Experts of a small language model.
Size: 17 layers, width 128, vocabulary 8192, 14.1M parameters.
Experts: 24 experts in each of 17 layers, 64 GeGLU neurons an expert, 1 pick a token, a sigmoid router, a shared expert of 128 neurons.
Below are experts of layer 14 (counted from 0) of a mixture-of-experts language model. Rows are named router (the router's row for the expert), gate (a neuron's input weights, with its number), up (a neuron's input weights, with its number), down (a neuron's output weights, with its number) and show model dimensions 0-127. Each number is 128 + 24 x the weight over its row's rms, rounded and kept within 0 to 255. Numbers have three digits each.
Before each expert's rows: a language model's description of what the expert responds to; "comes after" lists some tokens at least twice as common just before its tokens as in all text. This comes from a sample of Wikipedia text that the model never trained on. Tokens count by the router's weight.

# expert 9
What it handles: Words in biographical lead sentences after was/is, such as known, born, well, appointed, elected, died, politician.
comes after: " was", " is", " as", " a", " (", " He"
router:128100123131132161081152140123147138144164152109160128125127110143119146166104130098146113113114170132116071140093102073126109156132171085095128125113133138090139141147140130125153074124121128098152149121120137115158156134124164158146143106129148134104112188120097125091192128104166123133118127160142116121119166148136113107174112149172124157130130119126131184085147113106119119159123
gate2:128139122160128113120091161139134119157144138055150137076114132097127135114131128168141131140117136166105120135141134120094126137124133099112131143146083142119128140154086130111158137135120162125149097137119148179183109123174173089118118133120146141147129087162117153128130112167112090114100112101154091063154158158114085133172143121156141142118142138148138147143099146152099132141094
up2:139139111125109159167163114142150123139116092125182150102132113121098101106096138121145101120133127167126119121148142129095124175133118171108143121105139134123124159091158125152162097119133145139148133165069056089153158134103128151140127134135130155154113136161126109092146172103141101120115144145132117140130131103061124118133130134164100124103042120143131110109151134114109116134149
down2:092104136151146084179090139112104164114109081122099159141164117116081149133170168144118151153143128103131121139167129142153112137156134168114107088095125133105127114138090147091150171097123074112128114128095149129107094140110125122115121149148120139173145152132145108112123110162088082143113156112132111164107137123142138157080116156142141151111109121115143130144141116151146147079147

# expert 10
What it handles: Articles, numerals and quantity words opening a noun phrase, e.g. a dozen, several, four, seven years, many, one thousand.
comes after: " of", ",", " with", " as", ".", " is"
router:131102089135129148083103198117166172155130128122130096148185116136148132134133159105105131125107098101146133149153120096122096120114129095104121080131109122110084133091104103130161091135107145124114149141149114135154119126118130139155139130119159140129130183114086119126143143119082119142149157132126148124146153106115116144112133158125137075169136087116128178143114085116061134114130
gate0:126089098114074155091110156136140144085139137128100141126154129140128166139141127108141102134174089156145136112123140058142107134102105115093137080120119138107114135132123098132128098083151141144132116101150100162169107139110123160170130078096142134139165134120140089117134152106097148140137151126127121166139122085089156154134128161149126097168154155152123136105141133135094146109173
up0:134117114130119159073107124159145060078146114103134141145110141130170152135149162138129134150102144139124121111129168139162131082151125108112127108173102118076157094135141133171125106114163151104145078123104129126121146139124149171132125095113105171184136103118121120112145148129151138097089152143107102134083155129118148120148137144098112114126148132122103139079083142152123147101138
down0:167139126129108123167119101126113145123100143097139092130111113106128085122156107135174125122192096106167149106141091130089126135163118149125148071124098182119117156098087132147123157134143067179119145107125138186144150142127117130157162123135147115148154157160100124128134134121095134108162127130140139143151161144137177137105168123143150135140162133106138153123106143138137120165134

# expert 11
What it handles: Field names and values in infoboxes and stats tables, such as Kingdom, Total, Votes, Coordinates, Website, Died.
comes after: "-", "–", ";", ":", "|", " •"
router:162134117164121162149119153062118110141140161122154123104145159161118130146080125119150100114134142095139097132113122134100131116108121103099098104158102145128118111108157113112138055133113170099137156145124107134132118111115212136137122120098117114153108171133158135138143104105121115100143163123152106144133124129108133107108093128143153142137122131121170144097167052114150124100124
gate2:153147145125139121141115133111139127166101112158144144091120145130092123126132106127099125112123116143097119090124116150118117160107096118155126119080101147071150127177118100149072112116086167120133133135143161138140137096123149128143104156113085111113119152137114087117147130169120146134162115156135150141115126107100142166195105173103102128050179117118162116137154123139121133122145
up2:117124151160131137124111160124108114121145107117118120126109123093119081164123120162114140146145090131158093148105104090120151118109129135139148140137156105141113161087101202144163153132120102204149115132121156133121079144110133165105131075115121170139130128118126160124141144118099138146066116167115172125145135131129110111118126156118104129101141131112173130161161113122162140133080
down2:159139091170174108128124105094117150077112121171141080121102102115173115134098156170128126136143128153159162112122094166137116149089126172100066133116124148109098125102141125147112138100151119173134109124170135133127112122125118135079130140147087148111096151108131165149138117125107139131108119117131126163138152128148087169133105141149125124090169152142135129126139145148097084118094

# expert 0
What it handles: Pipe characters between table cells, plus semicolons and dashes in lists and results tables, e.g. Record | | |, ½; 0; ½.
comes after: "  ", "\n", ")", " 0", " —", "%"
router:125107100177093154120135166142169156112102177111133130168130175164143142145143123121106143135135114120152176126083110153140096130113124113105144114147123118108104131091118102166129064157108110146119124154175133143122100123136159154117104111145185131133098113068131116081139158153102126117113170127154118139151140128094138125093119131148120146149093144142122181138149111118121108110130
gate2:139108131137105110152118141130156168181137124165153086115131105143110149131141112132116091132151102134157138158103107108137105100113147174096121125153142115129104107090136157109140083121141141146143132148184184172129123184125157172096138122127155078145107170138107148143109134143110126134136103115087147146118140155161131087122110119126125075090138088140136106114165119148135144097126
up2:109095140127060129129099100112140107080125130106103133084122171144093119115104143103122135126152140128162068156134080163158132162144128107111143110136106108114117073149119079128114145120143122129090145127131152145132097096156158132107128152126148102090134154131166143127178117094154132118097153136093100127159107108119113107137124141128148159108158130092134098146126145165149084104130
down2:146129148131147112095125097079132164122151121131172129108111104152112135090129136169107131115160093111136130147089159117095159103091164106110145088175185146106121130112169132116145073103126159122141168111105131121102118088152168158100116145099124109124151150127136152108116143118135169131106175130149123133114132133117138104105125130117127110120128197109133148174115102145143135106167

# expert 1
What it handles: Commas and clause connectors such as that, which, when, where, but, however, joining clauses in narrative and historical prose.
comes after: ",", " In", " in", "In", " However", " 18"
router:119071101198158129093124138104125115120125178147136100112152127126147094159133119125116137129116120099139133108134112138141102140134116123126085105126124117144140151120127126186126113206136178128106176171122137092103123119148149152146096117113148096152173166092107117114155110091132139129138126137139151143120174136125138135153099114105114134129108140155159183175137090124123110142137
gate2:151113114116155148076130128088143126125139168096170126093085177141113093122112112097120103105123113158097122126139090132114109135142130181124166158103170121138112115139085117132105115191147093112121112157112168147139116125102112110162110124114144108161124136167157107147151127128125106154149149181117150120156144107133116132122126113098107120137117168165143109147125167100179155143106
up2:123144101124084134149149119127114140121124114136174140120121140141133111148077117132145145207114101171119117158157160096092111145159147140131107136128142090168128132132125108146124130197137095158161127138113134166166128166114162126146117115122103130125111152087117182139127130152112156117100073095142097128127166151112111105123101122096140165101109152098123147100112133114121099093119
down2:097085115137129173129136143120087137092156140095107099148130125121131105138158107173133131171135108113098166141125131116123112111102150121090123120136145096101112135115068142160100132095122124138098126106149158150088126114158107138118134143120115127143134103141110103150115148143114101129142148084175132132145088118177141118117134194104168073101154126117161154184168151115113122140130

# expert 4
What it handles: Line-starting dashes before infobox fields (Born, Died, Coordinates, Succeeded) plus words like See, List, church, and the word start rel-.
comes after: "\n", "=", "\n\n", " =", "Personal", " National"
router:125128116137120152113130157153153121128135190108132132125141117151121125168108119140125138117119140114126117149082103126120119122114125083104092104085095140112127164078157124169145119126148151131123104154099158091165087120114164151150145142109182170156102171125154114116110132141120075076143148101135149133139117142130129120150128140110155150143076167130135146124143116140122091080188
gate0:139131114129087131102140098142165143121149127078120147108133114131105116160100143138166103149117121123146139094135135139137146136133107122152066122133082115168113148071138107142107109117153126147162126113078126104089138133132141094154130111073175136115077181122148103110162135111175165101118102156135179159138139163137118140138117146124122153133126105111173125136149103126140110087140
up0:095143162140151099131119108091088153110115099081127110155165116096124136102105086166096114125137157132111172122125148124118153141146148082101099092154156140123130107149136087121112110137118117120145113137147102126115122148102163139120124090104044102164104125094123141131147144101143159129138132102131087130128097157118135087124142148095157127159134121141129115099126121078093135153084
down0:136130117147143076103123173116108151137094142143109133122171114129149107126122113118122143082121105131064091157095121127161119178123136148128100117102180156116094122146167154171177161156145106167124120098141142133114147126124101147114111093163142125120139133105148106117167106101170186109115125128125143122137130092112123089139163138141109155129147104125143137119080155091128146149112

# expert 21
What it handles: First pieces of longer words, mostly Latinate prefixes such as exp, comp, app, dep, re, de, at the start of nouns.
comes after: " the", " and", " a", " to", " of", " an"
router:094129128127135112116140133110156119121122190085099148125128146143112128183120150125134105160145120088111147102119136073140077113143168104076128095091163103099149145126138135150106128148112151126116103174151108081112109114144175114104147140099157150128114160127102147137130138109136140137082133106138134136163119106108123088147124173146103128183167115119100112134145098119086108126121
gate0:087129147161120102134121111151124128112106154066078140161125128110090121130115126124127148154164120111147152126111054081115106165131138110168144156102126111111119104157161109151172146162105143145114163140140126126132139159131140185177145100130160139158085131089131124106115121126118141108111117097112160182142134140090118089099121125136166120127116120109128152131149167131102140144124
up0:139135134102147125121110099090142124122184149122096078128119116135099121104134156168129136111149167112063123161156134148116100147115122088126108124147114107101126140054127113145145141123158136096128132132114151121139172171146156070153157098114110137105113154123130117117195144131131103105119142147137164073144126132104145152118134101151138117125126141128135124099079135151136124180125
down0:140127119112119131059123147081124135106089146172081154115146165150136103119159166153107132118098134148123095152153120168104130118143164133125133093105145101111108142125103141123118150091174156153095139079103129131123140147116182135123132100124123150109123151144110135100102183150109105126124130097082129179173150127121147119132078095105131100117119124155134159145127096121109112115124

# expert 19
What it handles: Possessive s and words naming creative works, such as film, album, song, book, often after an artist's name.
comes after: "'", " the", " his", " The", " film", " with"
router:150141137175167163094114159123143190098147137124113115127142157180137155127139165083120150124109122138106114108137103140110125115127113095106143138107118122079134130161117142129136109146142163142165143145118109153116114110105140135149119131120160118124097159107129063100121122064134110129072153099155157154170128094131119111110124154110179162152120127133159154128135103126126087099157
gate2:146136131155127113114142185131108099144147144128198157124111119155115103131150123159092108133122136149135106087124152172153129113161161134117139158118156168086071123136176121132140111179142116145188115117128167099151121154149132161151135156097118097120125144104163174144100091109148140132105099146129132100134172147147169128128105132099167103113134120148128110103139110121143135124122
up2:152141141147171127130119158111171134124132144152119134133113152184091106137161099131112119160110168161085097099146174179113141122127159084139103128100132165106087145132104158157183117136155146114133134116128109161112118132135133123144124152142113097121101123106100108126166119100126149088143084118134118121099164140143161110127145114093148152093163094145110129083124158125120150081129
down2:089123088160141105170116107095120108107129110119132123100125092114172121166087089080116131130128124164129146093113110140148128124068152120157082131143148125105179122099096143116148109137104113153132122118096141088101104134129118178127104130096114115148110116116109115159134141130121165107147207130104145159134119145099119134155136115120121126142108112146136097179102124105124155139083

# expert 5
What it handles: Line breaks, dashes and pipes that start or shape list items and Markdown table rows, including table separator rows.
comes after: " |", "-", "|", ".", "=", ")"
router:117112084194100160113150163125119146138135201141137140110129112145164159129118162131117119110115118138134157128091128076154136128111098152121122112101141109102147109131144131139132112138141122110108136150122153148118168105129153154151150136136205156109140164120111150155118108141117126122152096147117119116153120125101177113102102091122143110127103136158160152121146085120054096138153
gate2:112159131145099151135146153096158181143125129159138104139148101070139154113109139139153161126104143131115105164142116115122120135158159129148107111123136111111109053113097131136109138127083123129160081094132104137114163101138156077123136151097140115139137180096118174151136165101088152123126120148142091147138114136149178124123080144102126133138154135149158119139169132154108121149113
up2:082167116154118139135155105114153117103141149089108142140113160113098082171117131143081130142134108139140135131172132136098099159141071085097121172143093125137124130159141138168134113127115103110152147127129143105108145116112134089107153112075140137158128122121119085132153117139162139087138123126169130176100128105129136138122114082075079126136172101127145118098101123153113142135109
down2:144144110135138107082137134140117116124151119126127089141186107116088140129079123110160121083098159109124141130154158132124129113163155127163118135131129122137109118096118171122103121118086142117134141080160119163121128110142179086135077105152082128144148145128128158153134178104173192112150125127160182149163130110112097093124119131158118131157112155108127129118127096141138130118151

# expert 8
What it handles: Row-start pipes and numbers in sports statistics tables, team names in game logs, and lead bytes of Japanese, Chinese, Bengali, or Thai characters.
comes after: " |", "–", ";", "′", " ", "{"
router:141128138139099106117120139126126126136097157135151103149132111178153130116091145134111116138139160114107120116115084098089176120109124091106105105127104122113125136092124134128118117112118148142116197153227128123127145138088170120113142116120118135141084198118134111112137140097141119183122159126140161111121149125117160108113072138161119111145119092094133127111114116155108123112106
gate2:159153170101130123111121147089159140170150109133076131122181104157151149174169135122092136169129162132106100155090108108105153125111093102144127148113154099142102099137109130130116120107139135137136119113167113133142093103115138127172134131136107166095123140087118146152120109097117116137170111093165156100103088160133133157127139097089127087124131117150118168162115128166123142132153
up2:107106119107127098111101111110125152142144147146132117132090083092131141095152134128127173101085140114113073119088107175102103141144110160132099118112113108128154158135117198135149136112141124160067092161130143102162163094110129151136135137101132158132114127162127165134117049156124128115170140131116123104148160110162118148123123102135123129125162120133131120138093131119110164142105
down2:093143095120136116104154157114171108124141182152143101121164128095071137123126129129105157182126118146160105152099163148135105126119152131107124142150162169143152151133153135153077113099115143137133166127152122166111110167067170111150155137135150156131119116152116099091116153097112128137131128135152120128160159160143077087126153147086140121125162131127129164138123148140146111111129